Weights of a small mixture-of-experts language model, trained from scratch on English Wikipedia.
Size: width 128, vocabulary 2048, 6.2M parameters.
Experts: 24 experts in each of 8 layers, a sigmoid router, a shared expert of 64 neurons.
Training: 542M tokens, 8699 steps.
Below are experts of layer 6 (counted from 0) of a mixture-of-experts language model. Rows are named router (the router's row for the expert), gate (a neuron's input weights, with its number), up (a neuron's input weights, with its number) and show model dimensions 0-127. Each number is 128 + 24 x the weight over its row's rms, rounded and kept within 0 to 255. Numbers have three digits each.
After each expert's rows: "gets" lists some tokens that make up at least twice as much of what it gets as of all text. This comes from a sample of Wikipedia text that the model never trained on. Tokens count by the router's weight.

# expert 3
router:112156114075153165151131148135143081145123111126137151147150119149101136147108123138110138139137111096146120129101090094086151151146159146121124106129156117136141139085113113134121150132154158155127111153146099121175100140098139114114205135142097142097115149061159102123140132137133111117165115140108130137090136116104127201109164096114119148182116121100153153129128131163147131126151
gate0:152113093110118163146093143152144113070154119081108103163100155141122138115157141163074124136079087102138142080132142126167158094129111104112152143122106140137130128154121137149102115090154167102125128106095108147136135145085091095145117152128176140113161131117126162093154152132100100131153154140135097123134149115152134158142137093140153148158114130098134138143092125133132098082144
up0:140102166161150100106138119122098173111140123099111135109156124143097125094149136111099171145116135078103122125104131130109134106112120159151137148131164130172113104128155120102123140139148097164130139164141137110104164127170100091134114140152127122134150106157114170166118136151134157138092126106139137159104104138070101144132175143102146077100127108125167152190151149085124123111125
gate1:139077104118095153168163149163173141113115157128140119123083152134139097169127142152119167109145118107124128086091143105099141121094100159105124134157136116073136125125126084145143163161114105152119189129153126090147155119091127105107137135103124111103100128134110143134139123146141153168133141103080144111124149119174161145118137160148120146147161179132138176111129146123135104122129
up1:169116078095159139165156120163123152156107147131141164096134122128141127109117143105141147148174085131125150092113122117097171127114108139104141140139107114166099143156148155138110143171133100129106158100174121098166117102086151129094119135114152128116104126102158142148148141168104119160102135145120148148121142151125127076142130139101161157134111133149118157134065154146153106091091
gets: "o", " Ma", " Ba", " Po", "b", " co"

# expert 6
router:118151134107123148187113175138125151179132135136110170159157131109125108082125109143161165152119145106164111134104137057128158109140127111104140140146118136096152116143126119106127122141153137144132112119155104134152112121127080128124112119110085136101104125142138085090159158138115119131112153101109129102143116122097145204133146073116122080118156120119146088161087105122117127144146
gate0:121128136104113156151111090142095124137112111111108130107130090104155114082090123162171158129133101103169111092094117090139099129177106100101138138150102100128155131113104151124088131113144165138144143148120134172110103146084120081117160131124147097112113166116096157090150124102128153127119136136118107100147143104106104156109152121108137091133090156168138129138069154133119167118118
up0:093124139134148129130134139151182105140129111123108134146137106137125143115096132109142160098157156175152141138126113150162176159119100151149149118150149150164098148162134179083132160099140110148168109107120115099149145131114144116103129132100089137146130140094132110158188128170149120145118140104147103106109120137063169181152151120121145123128137124132124120114124121105155182118179
gate1:090179115136124174144124120174175154098124093100067182128147151140103140072128138122142132111138158117121125144128089150113152100104133163130098104126110110132143099166125117080132163130128145106120153125142120114157108088098119135160133101118093143142145144113136102148145104136124148121152141146117102143184147117128147122144118059127147080134126097101124117136120165111120107129159
up1:090118153140121122149121104097104133114092142106145115108089110146141137158139124093103166112117094116106075136142142122103121162122126153133116139108127134162165125117124112145134056121130119168097149161102128141142127145167186127132095137147159111117148072101103118176140146116084132106133129124110087112105145099123145142152100122183143124141103098127080124155155156130087116104143
gets: " |", " was", "\n", "===", "==", " ("

# expert 22
router:099115131094120166159158117134099122155159106145146152169112189138108119091145132132088153094101112119111103167162116101125149142148138125101107108138118103126140100112055135121126133126124145137136113084112108104138126097085089147092152127109129154090126141082087138090119098101132112157163111133083149146151124128141133165130133087124131096129151128133119140168143111133091084127132
gate0:169105151123117106103112110150060147184112132135105090177151160141074144160153086134149107149116126133119117123120123109068158096157122102125106115100147136117127156142109120110149127151141173135100151116123102097126138113148119142158118152118154179152111128133130169139095114163118112114172148135128131158150141099148102101103128091121149127096106124118135088147111120118117114148180
up0:081157138138120152142123112093105136131173124120105138168119102109107160137140059151124177104127141119145122140132163105089145102147118146123110104157102141135096145102130124130113146158131128123146123141128132110131130125103119112083181093121142074143144113057166141136100095134106123085127151150142102102118142159160107115130152119104098124127103147149115130125096063158156095135117
gate1:116114101082134177165152118100102124121154056130105156117140117133124132095113126138110149101157103134133133161151123142145090109130120128173120145136135163149150146103156119154111130170138124132109160116129088142128103096114139163160101107116151108133141145095126074108126111119146100149120110102119109104155131130109137135167190073127146178130095162096112110111123141102102163160122
up1:150121121141128119142148120061093177108117128087132081169111185151115116124110117133156087166123127125190110161106147105145137157159159104112097135149130111099119122106108147135131090120132126140127167115127116146158118073112130073133135151111121114156132180133111155104153143106115118120095107131145116101137107140173149134135101136132107140147099131125155166092157156167113143125119
gets: "it", "at", "op", "x", " 0", "act"

# expert 17
router:123125142095130152150102134112117062147147081112092121122166160131121111090129126085081121127135118128165158088119126092149142145114161139112109074125134140093170170111152138093124175146163132157133116125115117118131104127083118156120127127089106143083128107110106152101140139100112117155139120120111136111101135110141132134114151074108078139141128140104118120134071127178134137101148
gate0:137089108139140096179156164137106073126141139112147131164127117128130130136108106143126126118146089125124151140123088131136103142131162105118127138172107138144176120144123111131135181099132119139142114142162140125116113104067082170162108118084124120142098171127096124096115075132131130138161129144090103104163150079148120144096154136140152095150165130138125104142158112148099163097140
up0:156129161127143126143154125094120111106137123122145131134121176176087120182150123100100126084127140107158131128141116102126103133139156114111120091098151093114143163148136086120076125139145096144126108143133127166093136139109113079158147102114107110130081192125112142128121146119141093169136133116122109102143088132149150110111156121148114119166182165121148158164136114133148086114097
gate1:123129139107088171085147088106153129127131138167127137127124113140107133090107120125158127123126171074104139128158141113081150092138128140122113131084133129098142136135134080142120099153148129120122127111134133137090130118122167082127146182112145159118160188149143173126145088105120097107115123091119125122091124108113127118089112125188090160101117098120131128084121136126147137173111
up1:094113123095130114133163111143118146163115148140149134122113159117084127163082173151116127114087132136157100095109097151117122172127152137124115084141127086156152122149137089097127124180107126140118120078100151134096153126124131116109119146134106145129134144126102101164145147158133160094140143146125161130135131147188158110124103074158146123132132142104176153114100159112162117129180
gets: "00", " 1", " 3", "20", "1", " 2"

# expert 16
router:167113131103130127178129123135104123173128107142140131128144163142100120120149143078122198104142123118115159158098124097088135116125136126129094117144149138111099137082094149151150109155188114125093157156129098134122097105157150119103149115094137183136115163142126134113147116148120109143088131120093133130150141124111126156121117098106097122129135133074087106097134168115104131126191
gate0:122138123121119119075126153157097078105115071087113125156149115109124140150115120130140121131116117161153150159110141137115142106136127103114113093089157136123155119151074088158070119135116113216142101122141122102119149101129127151129160125120106107131087121093130114131133095089166115137133104157125144102122117106138100156170125093123096086131138164143126103118092145127128096109129
up0:138128111112144099158133161131131142114141155145155162138131131117117078118224129089160138125150118146134163104097117127112117132087110172122143114127151121175127128132108156061153122107127102104105124135151183094148154099116156119178091110123146161131109153130169157102142129140153142098128104104153126112100105129074103120146147107132127108142125132146155114117109103126145104121127
gate1:126113108081120090124143130126112119120145144129127160096122132134083112138078146141097154124045116143106106142117123147130128120124113127142128127097178139147161148098115145103135140139123104133072100147094150150131090168134138142099128102136117111142135159137122146141125176127116102109119129087106121113167164106137082121115121071121114070086147092093157130154096130096114118106130
up1:147066108118154116131119113102110098120122123168150147103145158184143142131097130117113163114126153143151103182094135128097126144114107117139104175113128151127116109170131188147147113133131132132109127162142124163107118089158114128151110122105138122166098130121124109103155138123124150148135125097117118122193113104110097153164114147084115127091168126092090141165147131154113183131143
gets: "le", "te", "ce", "re", "duc", "e"

# expert 19
router:124138138135122140168119128139139092128147089163110158134145157144078136137140122130076122165119157071101145133138129083133184136124109108121097137134098142117129135136119162148103194171182110134123141139127065096136144121101142135146154094085109161099081126089104111124150122146159115130137140134096124162136126090136101174124130122151131126124139158114114144150106136137138136087117
gate4:125127107125159134167151151107141101170157085110140116160099119132104171141149124174107116123095083123106153119151116107156102100150139136146138109151121134153112155138121141094121152154126096123111160119126106166125157135114141105182131105136132097144147146108149130176130098108150108133130148105167089129175127104115138197121063109133150162113165141122110165137141124080129117129120
up4:116095124131143130169145105098141094124171106160105142147093160094124145151061156129145138114131092115152145172108146146153139146144096097165124141107113152145118105142134195125132156140150118069141103162136122124095136113124136108143131150118179157153130174110133124155129078156149095134113136125130118153117186135155085120171143102102127122121144155127134126101155129134155119139128
gate5:162141155155104119131136128132115114107086118103142128150094102154112146126144121123098123123084102167129156165088130136101117087148130149088118104104126121157119150145079113140135106128159138143068114136119088097128125172142158125146155088146107112110106101116143155168153098133144096112102098182094102147104109119154124147144174124115090122136141119119128086122092082125152091127146
up5:170123150131135122137117111149095171116127139099150181142117152088099122137165123121134127129125127102094112116136139134091128086107090121076155133154130172114162114116152164115073117143137139138123113164153121116130100150149096113133168175093150156113111104128145172149140114138095152142099093097129116143130159146096149138138150129117135115126158120103215092106124153130128130115153
gets: "ed", "ing", "ated", "s", "ted", "red"

# expert 14
router:094122111126100145092151150141125099122130088126114116166143153120063125103079147106129146133143164112085157150116105100128146146115097151106109088102139099139159135108116096118166139113149130148090104149132072166119127140075108124120128125090139148063135120114108118120144120128125117137147139099115089140149145124122111180092120106086120090163159126141099121106095101127103138125151
gate0:135121110099113145143127105115095121094139165146098142136097163134113102078121138107103120157097109157079157075120142134157146115101147131124111121139108156117150077119080132119138078124162135115139125113113128120116141141141138138119139169138171130093108097123149123106124123132078166153128116142136162123097101115124170127150097077134079130124136125154117069120159145166110161138172
up0:117116141111175116099108115135107129125146133141155127141118154145118139150096103089136103141153108139129147101183133096160121084154098127139150130145060132130087171099145095123132113157136141139155147099135129144134103148093133148090147156110122119096128121121152151105103188165099140144102127127147127165105112117081166115104133117124130179153087082134119168139135147157104135090149
gate1:121141184134094144123101117130129123132152130137117116173119155140140147113105158143110153150103099144171149119159096146145168137122139155116118112097165075146098138095144144133107098131090108149150127113178112142122114152110207094131125113098140115115085132125121128147131129123072124131130113123139079140111145125148158115086166122147118134115106134156195150103111106148145149167117
up1:134161129131121134130162149123121141117074130101098133136128150131123097141127077135129099132135122161160154103087083121129135086131119144143105127099107109085112139145131158100084128121137088153157122119122091145128090140109155133131122098091129073107129084136147182129118121101177131146135100119145120148115092168109166091138110086124116181111139112135092130146134161091160092126114
gets: " in", " of", " on", " at", " from", " for"

# expert 2
router:144143121119110119139107136101162151162114098138099138134154148102101109121142132115153125174152132112089151131103111081122155123139123126128093145156129130084133123098093167106103121094153125112117132153109090126105120135128095160098162147098145198099103117119123138096128112140133112147162161108084103148107155094150108133087142084075138101167123155115110103172130115137096114091135
gate0:130107096134113090142142157122130137095140111134147148119102088124138083099097159175121132147155126134117142140120125133107151122142129109100124151114140139128152123069072124109121147096145134104159148146138106162101074109140107120196150140105146163139124116152145142129108095113147142132155146139106153136138142103154066096153160158118144077138123063134137117131128118118110143117189
up0:120135124146127116142115158104158143127137134099121095139070101120131128117109144138143121137153136084101137132101110118084173115144090107117136138146131133141134109089036145117182150101146128134140122127138109122127156148120063140150165134096156130060131113162129131123145130151099105142161136125122156121099116148117102119161184138105149082108123167119136139149134155159126139101114
gate1:129124125153129120123147094137140147129126132131098137137142164133143091171111137145151133094129075136151141123114116091144134123105151132088165116118143141063109108134114131107137110187119083160147162127122151117164132099147100105136125094162120099086106145192144119119096144149099111129102155126127126151095119156128175127170124124140138102118152166133146125152114066134162158115086
up1:080125168113101112125116116134092116081118093141112066111115145147117125103106173132100128079092113136120095163150151146145124160126144130139123117084122115131128195138176061152136131110102109143132109090148126168127157110146119136114126106118109094142142131113188146124112128134143151125113104148107126163136099125111116114151156134116116128095133063133136119096118152093136142145132
gets: ".", "\n", ").", "est", "%", "\""

# expert 20
router:125131130130078134155094149156125096171147077156120114127173139107137116093109144120116137134136138085134107099082097119117169114168177139127079119153114165117144136122122161146157167130140136156114139141122105135143113106088128146104153125094116147098124168119116129124125112114156140167143104131086107115128131062158118155084132085116108082133129116088103112143121104135118114094149
gate0:110152083129139149130189105119143118151123141105136132180132115151128121096119162107098140146125178131136113145163115107150134139190143082101119107152103135109093153135114093176123125123108174138131142127160085115113129132108140158132112153099088104137088066111142151083130106155146127133104097131141132126146135134175116152085101129110104099127121140140112135115089098112129166108109
up0:091133149117182112127117076139141119137141140104106123083110150150135118109131155124156141149102117132154127144114128127122112144167124067155130103137168131130122169128167089105133112124138137139156097143080135137183133114175099118164134124160195130111164133109173133093139114106136149077136124114116119161098078098118122130136140105100139105099116131139093126150106129100173137133119
gate1:120086174138157149183104127158106133126161119079128166146171105118130084148164136093131128140144108101170172096112124117148100124130119141134109094136143154131128159127086128117114089118161098144147131162098138073145104114161139129083116076125127150109129106112107087120152152163133121108141094113159134139096126148117146129115150103128109166131129146141095149155152109108142136162105
up1:169132140124091147077153122126122127155097094136074135127104154127089136127170084103130136117112159139124141096122123121098125114115130125095156139116120145095115132158127110132093160119128125116114114136105149115127117138130128083135117129150128119149146086110108154137194116150150120130130130111135090115120101125101130118091139097173130089114145145148174134220096158161161116154172
gets: " the", " a", " The", " his", "The", " its"

# expert 9
router:131118138079163195118158126101164106135158090143089149142130135148128121116166124092130115149155166060127115144090114078109130129124125137157078137120163138117148122096077148163104156100146149152122111137137102148141084132108133148102149120129113109097125105104096105143167097147123126143151142147108142139139127074146121126090113098128128095145114111110106119122147127161126103098148
gate0:147095159114109146159140097150156104135146136157162112167141132136120112079122100119142136101084095094149118105134072102145157148159152150147128107104131127134152120084127090138141112135131115136122134109126118139113128144084138144131145122137079110085093117090088096146131151144166163152205159146060144131122139088141148136147116111176124159123137145134126124134134127123117133096123
up0:118155100136164164172131125124079095112131154115142142111120110118156136139120152115119078131106118117107170128110154176159114166097122148141119137123118136120146153147145121107150140152126115135189126103147155114164139119171116188100111159132129145078163119122114139105149106059106143091112099097109114131111142145126138143118130159105143138135115155156083138183140135121104134121083
gate1:126096131082148117124137143141132102150140120100112131121169112114139139133082118132128139090150136105139157088068145075162131136089163169152123133117134110124144141077150137083125104140129100106171147113110148133133150127105142124124165125127155123115183128089167131108152133141166113129139132104143095134132107107126120132119097087129142115098112104114081076099077135094099155107099
up1:166083145127158143125125123173123100102080132084092150156117115142140183158116118122126134121139144089143119126151160102108094115082168141140091160120139119125107116153168127100099126140133112097147083136119137092110126148143178128090140178142167125129146101111132107116167090120125107132112125090162151116096101167121139122130105107123102153153108111149104102104116117132138176154134
gets: "-", "|", "/", " re", "=", "–"

# expert 15
router:111112111100088146115123134143131118122125064099154113184138127105144100118131159107075141124125134113135125161080090100144132128125146153081064104131150154116128123091102117155153145127167129108089122107114103145140155142123129097172165091105074176118141136133143097117150134172141108148120143126110117147127123090119154146125134102102113147110116148107088140119093147144103165123124
gate4:157139135100109116134125078119167121120122070112161104151111132118105111153162129109109166093101155117145136135089122117108153102144150104152083120141111145113076145115096130141158102118131127125138157097106120127136163137122149175180116102131171118115096179124105106139155083167152144171103145157105088145125089138129150133108089110133121135123118143147146146150103124174118161116126
up4:145099105126151122144099120137161117156087144147124089165069113152122157135058107129121102122091123103115147122109111142131124098097126157144116137132126088112140143102129124135179132138125105119094160143097148168141118137150128090106124091111122143123146122124147107127116146058087107170123139109125141094126154158130114135131107158109120103122155127099190128097154094170134093135151
gate5:092102130114134159111077113166067111131140106127154131117109126130176134165112099115122111164125151085133139144142152125155146108130130143125136109169111118111122148078144118123166116162116125175120176122150162115174123162113126147155129121121085138110098107099140078170118138141160120146111133122107138139104123152129165116129138091105123113104114100127146143141144137158149126102210
up5:118103168104161107130119098165126112109110082129156139164135123100120124078180124089120150112147073132139138128065104132123145153129143153159157125119161103094122120130121084110128121158140141103111103114144138127104144119126134092169156109114134164152130139140120113102109126140138112137193153099113137110133130163114108103082130092100126119120108162104119119080157147163120123185124
gets: "on", "s", "an", "il", "un", "ra"

# expert 1
router:111188128093080176155089139139154091171124123176134123130158140122119128107149141117089152150133157081099131150121121092143122112105104143109086120128139167086151155107095160110129158127168139112130121098100118123173093149123139125120144094097112165117105119130151111093109126104145120117099127115120075130128126114140138143131122073134107105125098111074100127155107137126142122126158
gate0:166131167122075164139098134144172118145126098142135114126135146123127124119118080108161100123120098101093110115149124128117130092106118109127139094083111140150127095097086134134110128177154143157131118116085133180124124114119118118082139109107166122128161137148078136183085079108162149139131129122102126087110115106112141145112160113132087137165156156123114132145124130146130093090146
up0:112111116105174130175151083139075145138147141095141147149091151087084123158158117176122148113157104134152148077129078125152119132077170118149145136101155132117130123123159060146148141156125106121115114123146135108134151110112096115153121127160120149128117164140146116098170135119098131136080137164134128101112125120154154129120128131122145143120085161147150084130099151131112158127118
gate1:100144121118118120157112114105179135183086137093158143135129067113135160128147158147114126127093122122144127141117118093101129095120142105136141122139168125094120109102150168152110098132109123140123161140165097132134140127140157141103125096137139134111108070092134074065143111137100160145114142096122118086159178155156134117102145100134158134104128116094155144131081114143149140147132
up1:115096172158131075130104153134109122184143142134146155158124119095085125139150143154152113136141142148170152150130157130101111130097080101140070100169128138137154147135067104145137100111117131166143129166167117109145117111144107145133158110172157097129122092133169127163105155124128077115104116117141144130117135118110114126130105129109108087125122104114180159127103117119116126135162
gets: "'", "A", "S", "R", "P", "I"

# expert 11
router:108122068133119153130146142131149092133154097118118125160125143096081121107119124099133129138139147067124156135127111126112149127111170147088093129131117145103160135115106149125136154117154138108103132120123092132101097128086102144160150135089127157069145167131118149118138090116105128186165177112092149123121140081144082154117139092145145108136149139114100131148140106154097100138167
gate0:116136131139135129134145100137130121153147169124168122195167114130144126134141131165151140141151092121133167117137112129181164122120159142110104143153110117104131122113160143170166106128132160149078099091158164109118176120106137165154131137153107134119151098120129134103099082068124095135149105195121161149132094096131110125123150141110135102102132112088143129106135126131122129172138
up0:128112147114110106109088104150111101116108129102107160121129048097154141112148134084132134105105087112063143132114119121134126101100114135119138106116100138121120134142166047140155119123146112158137114085082141144136113105143133112139134098123176149164160095167134147136134138079140103130117112149085146114116135123122119126151102137117112137156119128159160143118160180135153134095123
gate1:122056070119120094123083135121119125141125132052133151132093074121145123157115176127133131092138183111086108130116128107140130143130107162128107140120135130131115104134089096153145110082127132147115118130139136157121123161141121122140123164128147155117136166123131147146116150111104084204174132159117148164096140150096124118144130116112102116124108101134130143119131155142102146111144
up1:152159152136117117102111111167101150135154105131074100146127109114138107143140128121125105148162079094102115150120119121179129115129135071160114134102074110139154133112166093149132130124159122134121126101066148112084159180125127118123121111117150140171173097103151147075132133132101130135138162130134079102105129181109142130110149137137132125143104146113112077129138118133119108126149
gets: " and", " that", " with", " to", " which", " or"

# expert 5
router:112103095124105165125140156099123085120151103157109143150142143117096111111140118133160142121170162074115104136078132090097147148142125109113129130103137141099166144112138132125165165134120115111127133139146062121132111129100134138140142117125143170086113113122115153138191086123147124147181156107118146094143145090143136141124134096112113120154144120124088091172118143154094106100175
gate0:133140150131128107136168128113160156111180114084128166141117141085180141135124117145108133162092155103109145135120105137121134150175151105160103124187127120130174131130097085169165095110135127099145122127161120140104139106124136150140141149085144134118132110095134138136124120156148138117175138138123103129150129103140087130135124139122137066107131093115138119121151159168101183092171
up0:132141153143108104135155146117124105091118171163080139097108136110136125117068130149128185101160131105098099125109167116124114162134123133138149117206105129110153173113114118141131137127118112105134146141103070129148118120106135119104128122108150145123110121128126171119126151096177122145168116123141131157094095121118109094166133141121118117123138113119089096204166123124120150134159
gate1:114139140111164091120104109081135135152169122153150086121145121130118121126131098126127121148118140116117136132119119134141111126158145104144121150149171105127136144149155092118144140126131136154142059085179141100120104159135125132143113143117115124052117149108095140096130146138143131118148147164106064108098109125186155106157137106101138177114127112141124085128120128186143097089112
up1:112116088135166147176132144138139123160123120127169167174137106163112151115147134134151125123184155113126088129122094132120140135108175131131157155101160132148136108141137105204161137116111152088111177142158110133130122147124143094165111095139138120132102165132101154152112118154145181155115169152148109088126092142115122144143129083123146158122124137119100101119135129123110144091106
gets: ",", ":", ";", "),", " up", " including"

# expert 0
router:115122099104108148116141138164124093118163117121086145164132127143125115105156131110113139148092115098121132074091102116122176105166131134087087113122163137115159160134080144108117185116140128110114100123153087125124115152133137162134154134111119142112110121153144081106116141165111122123153113137109121097163107098121103138098129103092079105132165131124076119133112116105101122061120
gate4:114128125094134093135128119134125119127182136141129119158096148142159131152114162133141127161135086115098131093058106107104151131096172138105107142170178106143122138161129079101124148142142102114110136114108115143105115079161074103093146154111094122115149144133155148106129128100120123152152128144092143141090139113118109145132145113103056126105131129149120144097142139123115131098179
up4:127143137115105175138129144134114126135107113157141132120118128112158143148114106114168134131136121136209182127105124117119120136121090137095134083108149110171110131140121144130159104163120101126098171114102170116077124102106171119135126137088153126112086127098141116148205114150124113126121161091146112122108136127156173136169138128137132173141114142117173128133136096154148096140143
gate5:106139126109135117143140097129132138170146150108114152108106141139153149111091159116121153118072161074103111139117113107075162130118130113127137136130127136118123144095141131121172097164107130102149121098151136139098176133173087083096168134100149160121154117129118084122127091105108128134167127153118107096167108127166126118134143165079168147103150098107133111152131116160127149096099
up5:172103108161159169101118127084116107110112120165158154123091126140093101153149087149105151158102116101150104145162146128122127112145149122108116118164144108140109122094175148149092134161136154109117135145130132122163128178147165131163165082118132090132112124125163138118101120118123087133122144128146099150168120129115150120127159123134119094118125108127134127173197121092120183135132
gets: "s", "es", "al", "as", "ar", "t"

# expert 21
router:111133125094119126164099148112113123169165110154132107158155149135143106111111135125103144142106150077115126100131118100147187141156148127131108142125130157104162115151085141127146134141131152111100150142177093155107087080103098112124155130120105164123114150121144122139117089132123164173151177069076140114144143067144135135133123112140120105114140127128139152153107113140093155122172
gate0:141137155140100144136105152070117113154121132137138152123177106137097170119156166130117112150096134119161100116145106114142139144145135169124089083130112140169116161147105160115166098111112149122075162168107134135171129128118137141155149152122084150138124172143093132117139139140062154088140128111134153105127101120169137166116124136128142147140103142087142133104116139140159079142126
up0:062121138147068154107127103169123151144132104136105109173130107146115118130120104180099180095128113162118120120122156144143120152125119141116104145140091140184125106130125135149098126169128105147139164142150136121107126117113163151100126083131089109122097153100143105062143106133176131118132092117140083117117150102142126117139129132126146118176121121111121116144160121104137080097126
gate1:156134121102161134096115123116112095113174108136135144177155115181121108116149123178128128140122094090071120175138101130113138170154123096123145144152126147184160115139096126108090133124159112140173123063133132098085126086157138108096157130126162111130102119119125142094114102129124125099122140159144146148092146088128106103143130141093141102165143126120141115131113151102121139113139
up1:154112126127139171108110188124123097160125153107156109157156125112141163118120162164110108154127154087082142123125104127093149113118147119092180126116075120130134133144131138152101130160157133182152153125130158151128100126109120100092165114138146133115107085167144100129132106128089135120155125154133153116114100106086122134102163151098128096158106176147131110113132166108119160094130
gets: "\n", "ly", " be", "==", " not", " also"

# expert 10
router:105130157118117152155108153151109123122147122134130162177170157123093119115134112141142148122131134085104125132115149063127121106123119109117134147123114150096146131130141123130119133160145128138131110090171080108178111146138082124141140104125074146091104131156112100109137156126126105108125157153092111098129087112075127204086151097136114111145151125110133109183107083124133121122138
gate0:098140176139107084120112117123136119155124106142119135144131161148086117118111160148125105149103148106170099109124085111144146111140132121107109120115161154060123123126131089124089119115142133120149124112077123099167132142146100129076165122131096124078129119144126121159157132159127162059113161135085122162092128102090136156128142141123122129154157158121126098167160107116150124151124
up0:131164132161143082167172114111168161137144139116098109118143139145137131116135081129129120092138174152106137181152113116105157085125145133167129126090111144116124106085121119136122145168164132107089118170151164123131157091114142137118123128117111147181133146127103128093119150134185109144123131104134133161099134126167127130088158148117155134126118087106118167163084127117163120151125
gate1:124092168149130128134139152123115171122168132122101154130167115137116127141096123109095129103133100123136097139147155079099140089133104119093099134088162140062176167118166160107121118128142141151178117101161127108111117142109147097154122097126121120108115195156077111141109125123150111128121128152126152130136150104127112165127155107120072139138167143121095144139109156129165114121128
up1:106123142130120163114127103124139109116120128188140153094159126166143100145155120175126111170101137183137119109089156114124171128133142078057117122116137170109125148130136100135106140140131143112125136105109158159126141090124146111094179117128130097126168116090108169158152128172135124137084102108142110122085160154136101119150132111149140155133133164106127119159105153163117125126136
gets: "\n", ")", " |", " (", "–19", " =="

# expert 13
router:100114137089124139145103138123129121128148115111148139131121100086134126125116159122135150146102113119120162103091096121113100129171145124138124125128169171108149126145127119156130183122180148147113096159135102114115099091105093135136159122083098127087162172102090113116163150111134127142118138111098118119088144060148092194127145118093138092156123119132115129132124127153086145101162
gate0:167176126083149151121154119159123104108161172138105119113081154131102144149121112125134131081130081155121129106119113133167111112155116134137109114088152138110115133124095117168142169155152142108131120128154109114150106120136094129136140094102128165092099136121111133180129141112173116157126159109120103117137079087154106123175149119159141131092130128131092120118154096132145171179125
up0:133154114154133135092123115180102124096120129103107082106103120133113098137097136075139151120129129118135162105106091135151133096146157104135078129110124110110121229159119149144128144109127125111126138134145064105165149121154127123131115099115128146086113165121137110133137162126156121125114103133124129181139145076120147150131120112161125164115114127133119136120163099120133147171081
gate1:117115137114109182107121154165123122126096138123093174122174122167129108146169175150095115149118130122112123142148150121100147105152127166105127091125120124131111130112155130107118150088115163146091119118086123145142162167142118090169135147102122131146140146109136117132162130123055114115140153122150139115154166131127127203152109096117141113162096129116105102129123165108131097135170
up1:115140125146176173143093150136119110102081113113104107129110143141167106122083097116105150105100119116123127108142134125133100134128133129133100112150119109164114103095114149109136118130097139128128120143062111150182142131120091147071071096105117155113107095160082103109135104099169119122107085096113136105156122125137140102151092168113098140114144154109121151132150120132076124117127
gets: " an", "s", " so", " |", "e", "com"

# expert 7
router:137126106081139131172133150143143136164154075104110111132105123147139083129122107131122143134133122120112143138122137105107129179138119125135115118132112119065189164126146159130123190128163115123116110134130087132113128124113109170135161152093117131118173160082137129121129108120112125105182129124063126119136131121157162182133135128150136125142124126101109106184126133165127093079135
gate0:131160096061164121138128099107139126195134114105092121136093151088147137087094117144109138133100105124154119130098144102160116167128116121135114124138129137103121128146135124119160156133146131106081165098157092174144131110131113122136111119152138142122147157115102154163090128090172132107140119097087145095122112169137169146169167127168116140088100136114124115141112133118119171146138
up0:155129126143155165152131131133147179127112108159132108090147132157148152118141100129173138112137152112162054128149138101121129107113100123131161104114123125160140107121129099160133097148076138140100170118146136114114132127123129140161159087116078143098139120131168116106116115092119077156115117143143148094164112144146069120136140141112122101126127094131097145078153176115132156142102
gate1:087117140100130113116109117147123089127137133145134112136136104141105121129122122159135089095121101106141075152121116117139128154128103107132158112126113106094115105123118098148143131089158120123137090080115137130089117170105115122149136119140068222115125132097077122092158133103115151159134156135079164157141105120098111130122136101137137121098150122103108145136110184177135110130145
up1:121112110158163132121088126134146118148091103164193139125143119147100083127160110166159096123134174137113112143150149133101099125132159078173130134121130118127147132143129106056133151127139081123122155114115122104113151105133152119142165117128124123109129164145093114071124146143123102147177112148128128127139124111147084130121125114127136112122179169139079157153150105146102106098149
gets: " he", "ra", "ho", "y", " it", " me"

# expert 8
router:141161121089104143148130102132128147110145101167089152122127133134107138131143156114117152126107130123134126141096122096112152106141116121127122118136180134124174136114104144082092129118190102131069124113112097149114125136105118145122176128108147172125125168120139077126120125117123113160207119087110168109142140101122127148119117089088082097137140139089120107098102155150129089137138
gate4:123110125110149165141166102105137154110124113180148136111112165123082119112169130114175146120095127100098124156149122119128119129083121126175085120111154133120150088126170118085126153088161138097118101126103110105120126094091151177145111113136148111109112120168092156119161085167083123116157130146122136112114115152111102150122182113115139105101137143156119114102139134174135118120127
up4:151150138119138174131156142105115135131178129110106174136129130152213136107109124122156131150159120148145105129157126113132129088123138120128170137169092105130117092124113172134138139151119139107164139148157110108113145080123147128133154133122127160109140123087137091135162110107148162144115102080150112149151112127107094107116164130165131142111112150103120079150174085117116158173138
gate5:132124103140175106096132120122113140131148134162150154111123101155068151148122112139089132147146098121114114128091116115127097121121111111139151134121153145110102078133098133117130095140160143145110133099128130133133135113170084164130132128137132141118127102151062130119127111116078143155192139128090141150109117048114078132118116086142153106106151111092124100149092126158137090134138
up5:107134159138136138166133146153144164117123123107114155124155147141119158112126126111099090149124098126152137109183128156142111145130150125104141119104095119123113164156146107105135165137097094108113073128147102094142129136097131133116128103120142119142132121115154077152114169124125136080143097150119168136123180127094124114134142175105108140195119068105103127121123061171146124116145
gets: "ri", "er", "om", "um", "ph", "ni"